config.toml
num_hidden_layers = 9
hidden_size = 224
n_experts = 64
experts_per_token = 3
d_expert = 128
d_shared_expert = 0
hidden_act = "relu"
moe_layers = [1, 2, 3, 4, 5, 6, 7, 8]
router_score = "softmax"
normalize_top_k = false
routed_scale = 1.0
balance_loss = 0.0029
balance_bias = false
router_z_loss = 0.0001
router_noise = 0.1
router_bias = true
init_std_router = 0.0165
lr_router = 0.000725
num_attention_heads = 4
num_key_value_heads = 4
head_dim = 64
vocab_size = 14032
norm = "layernorm"
norm_place = "pre"
norm_eps = 1e-05
positions = "rope"
rope_theta = 10000.0
rope_fraction = 0.5
qk_norm = false
attn_scale = 0.125
tie_word_embeddings = false
parallel_block = false
init = "normal"
init_std_qkv = 0.0334
init_std_o = 0.0
init_std_up = 0.0334
init_std_down = 0.0
init_mimetic = 0.5
optimizer = "adamw"
learning_rate = 0.00151
beta1 = 0.95
beta2 = 0.95
weight_decay = 0.093
lr_head = 0.00805
max_grad_norm = 1.0
warmup_steps = 472
schedule = "wsd"
decay_fraction = 0.773
decay_shape = "sqrt"
final_lr_fraction = 0.0
batch_tokens = 65536
max_seq_len = 256
doc_mask = true
train_tokens = 467100000
max_steps = 7128
dataset = "wikipedia_en"
Below are experts of layer 4 (counted from 0) of a mixture-of-experts language model. Rows are named router (the router's row for the expert) and show model dimensions 0-223. Each number is 128 + 32 x the weight over its row's rms, rounded and kept within 0 to 255. Numbers have three digits each.
Before each expert's rows: a language model's description of what the expert responds to; "raises" lists some tokens whose logits its average output raises strongly, later layers aside. This comes from a sample of Wikipedia text that the model never trained on.

# expert 16
Table and list line starts. Opening pipes, dashes and quote marks at the start of table rows and bulleted list lines, such as | 1993, - "Go Hard", - Full name.
raises: "en.", "ows", "enberg"
router:175202100179124095114108158080095167093112092179114124137096113111095150091138179130117180089116154077084094183162194158150120135139117140139075151089107152132127144148088176139216093179093117137140166096144100150076132166130040137131167127139110135112118077150130130177097131095108106079162139145098108106110143109123162100158157080122119057049190113175169150113127135106170155078154094156108122070187200158172109104143136155078166142100092120141121143136162097086143155110156111118164155140125098137177132080097084082133096091073122063088158166102139074128113124167115151143123099143108140077122175137161120101079135177100127121138088161159082129133105152123103119143144

# expert 13
Given names and surnames. Common English first names and name parts inside full personal names, such as John, William, Peter, Dam(on), Roll(ins), often after another name or a comma.
raises: "ur", "m", " surrounding"
router:131174098135150089108080182099075162118120095154120141193145090071116165100172131158098172112163172096065113115085158169130217142178062151160107171138110082056094154142053188141137097136106148151118157107143074177170160148173082133159167103162125081128129080154125162136120090065132133121157162100080073165115155140134128087176130121113112134099114164182171151153151130137176133079122128132103163065182163172126161124168119119095159112126089115116106159101136141088143147118122132138123127170136075122173099122096120129103136086116123136141163161133136092068086158171117116194162115117096184127062135135182143112102121129067095146082102145160097124088158108123087123155132

# expert 54
Capital letters and codes. Uppercase letters and abbreviation pieces in codes, database links and tables, e.g. KEGG, MPC · JPL, ISBN digits, country codes.
raises: "l", "-", "-l", ", and", "land", " and"
router:138115065102135094159090144110063163066086106170116161142127122089050146135221170115091128084191136077101064138102136157145159157108112170125107186102120167125149149143103169117157068121114154151133174085114081185150160160150099050114161125160094179155123124135131166156095105075102104108156115132102150189143188122171179089167146099138118141107140140122116095090144136165133147046149158130098143064143109143157104140136109148068155093086103116124114133124149116131148131070135131088155129163178084122141134148097059102091116104090114093141094151114159097068068140145126078121135102109133171090104168151132098137105159206070083106129115133137124117121118102137150148180175

# expert 61
Mid-word name fragments. Single letters or short pieces inside names after ar/er pieces, e.g. Farr, Farrar, Südtirol, Stoke Newington, Jerusalem.
raises: "l", "re", "u", "ass", "ar", "as"
router:145176070146134102115109174147114180078148080181101110162089119142155116101162126138069156148179136126138149147132166095133161095104132151163105177109054087097093099168095114140188124132150126151126120149128136174125141116156083094145127147148117154130116119135147160124132062079086114114073122120055119156103197136142117106157091105163110102094107176120137130131127093122162162080078134089103124099131126134121158118170145134147127150133097145069125197080129093175090128082138165136116127212161086119159114134153100074152092087089081150078108132160152093092137160120068145115134150141105201092074139193182136108089143185081118104134096195205148129130182115153167119192174

# expert 22
Name-ending word pieces. Final pieces of Latin, Italian or Spanish names, taxa and surnames, such as -ia, -ella, -ius, -ma, in species lists and biographies.
raises: " B", "ay", " M", " L", " H", " Army"
router:114167065155123123143076135119135151112113114183109121153148107115098129111189152154066151140159138146104109105107144150057173182119141168141082151114105085107074130173083169127127129138125098190113132111108064193132168116124087127169150101159110131106116129172157141131075101085119125179167136076084107171130140097171209095158138098117120088125106142171125086116089184152121129115083095107099183140141107114142107159198154143086184101101104163120131145100154119136112089062109094057128149191131106145179137108124092111127093108144097067131126142141158129037077167190083114145129098112074171114098140117146128082139126165118096103098121158102122179075176102134127180196142

# expert 21
Latinate word middles. Middle pieces of Latin-derived words after prefixes like con, pro, ex, before endings like -ation or -ed, e.g. pen-alt-ies, insc-ription, inc-idents.
raises: "u", " S", "he", " R", "ers"
router:106150148130140125099081096164120150088134169162061136189083112160118192097156128165123118158094136123119124106171128132137156113167140159205128147071082129079077115155108127126127144130116131177130165129084170141099159166129150109116156107154121117101130167123146129103128103070139100114137164092102078142089154168188126130129091146091101122088106166144120134152077159143130159097067121105095165136175098132115172110159174194129132158134106139075113185140106186114096124113132142072154059146141055085127144059099110088140112132120141093127088157105113100053134150157032112176148149124095182133124191078088130115116136176120172107125093145189118150086185091187135208137141

# expert 56
Early word pieces. Short pieces near the start of a word after its first letter or a prefix, such as over-r-un, S-uch, ill-ustr-ations, spok-esp-erson, per, sp.
raises: "est", " G", "ro", "w"
router:149155134113161147093124154097099171119106137178106093137075147144074205145139148129097170163113100136153078216213150126155143104110167118179057155135111144083143146122146112137156144166088126136120100114125082129062114153125112115149181160135068094072074095151161175095116097129170130039096117086083093125118110102175113129086088109143142100045161124139145085194117142145107124132085131097071098114140153117157177112197149164095137166115149120115114150101197185109107151096129181158096148157172140078132110143116149074151111144159144099113118137120140136079108189159057140115135117178125169136091127105147147097084134178140093096127129122116123109113127091147066164160139

# expert 25
Role nouns after articles. Nouns right after a, an, as a or is a, naming a role or outcome, such as success, position, author, politician, plus "See also" headings.
raises: " ", ",", " and", " the"
router:142125125152200136122103125114063132099104054164095199124112142152134136064171150151116155063089182126136131157140147126118182168150133184153147181109074086110146147143157149145143086140099095188068121125099117136084133153146101050182169135155068067142141101187134112127109106113128128144177219066109082151146151138163124115109138139125117086067142132152146181101046102127120168117101071125117156078146176131117182156170155149097137173127098124099055169164130132098104152146123118123136075163081108093151126100088137112081080114103121111108134159107137112123114124140113162154137158156147149098118188114166121144067176177125144136111117135157137140125175097152082149123194

# expert 9
Sports and arts words. Word endings and words naming sports, music and arts bodies or events, e.g. Sporting, Boxing Championships, Tennis, Music, Arts.
raises: " L", "-", " n"
router:152137144150171099104105182104104097063117128135122185144158144119108117123131176145109172096120138076090077133114161126148169110150090115092138150127137133107102175164112138171146117136132082200123170139102066182113184153137138118167127061171105171146134135137162145132079131123118089115151116104097114192166147184202173150141101136133102114099111171121130141140176177156112171112123137116117112071129137137152137091170128130142147065094163113108094147140221138118120163153133146125099145191156044087184093135111126139074078125129104127085175121104165097003092129160082105158173139160112168106099132134152112101094134176085062121136106168106075168130132082149136102166110

# expert 3
Mid-word vowel-consonant pieces. Short vowel-led word pieces like it, ar, al, ad right after a capital initial in names and places, e.g. L-it-ija, Ch-ar-les, Q-ard-ho.
raises: "en", "ar", "as", "ag", "id", "ol"
router:184149144115163097120064105129108165102133107156078148141136142142049180134151163191064182124110127142110087087139147123088154114123140129169154141070150141065103126155100162146150099157128110164129177095091157167104088141149160157098146134144111202159100107110101133131139099101115063077141148168092089160116144153127160136096083139138128138074180160157175134123094138135089162107081096177127107133118137121165143104186106128123130137114073146106143122137170152098150112045162139120175137125200117155163137100109157121134109075082114118130133091135161103072135163148126098099140142151131183142045143096170158042121108183158098122070092163136086133115188067123100104212112

# expert 36
Mid-word English fragments. Short letter chunks early inside ordinary words, usually after one or two opening letters, e.g. co-er-ce, sc-ann-ed, M-is-ae.
raises: "ass", "at", "em", "est", " in"
router:124130151151133133101094131109105143110107114182044185164087124165067167096167139092097174097097111145102090180177158161095146111160126124200110150056123170100136147133139118131151126134149114180149152133124147100068185154087164121136159135131088125105108135131164146118074109065133130093139127110120106152084152195180140180097063135091097131084130149165096121167178157148110154122144085097101105101149151103165158144171171193125131107111126124068096148155158175071129121140133147103116153120200131098136102129096133073166099155123092126100200102085150134059092131177097134161137151138124152075099110131096145106121161175161117175120153154124119208123157058181073133154171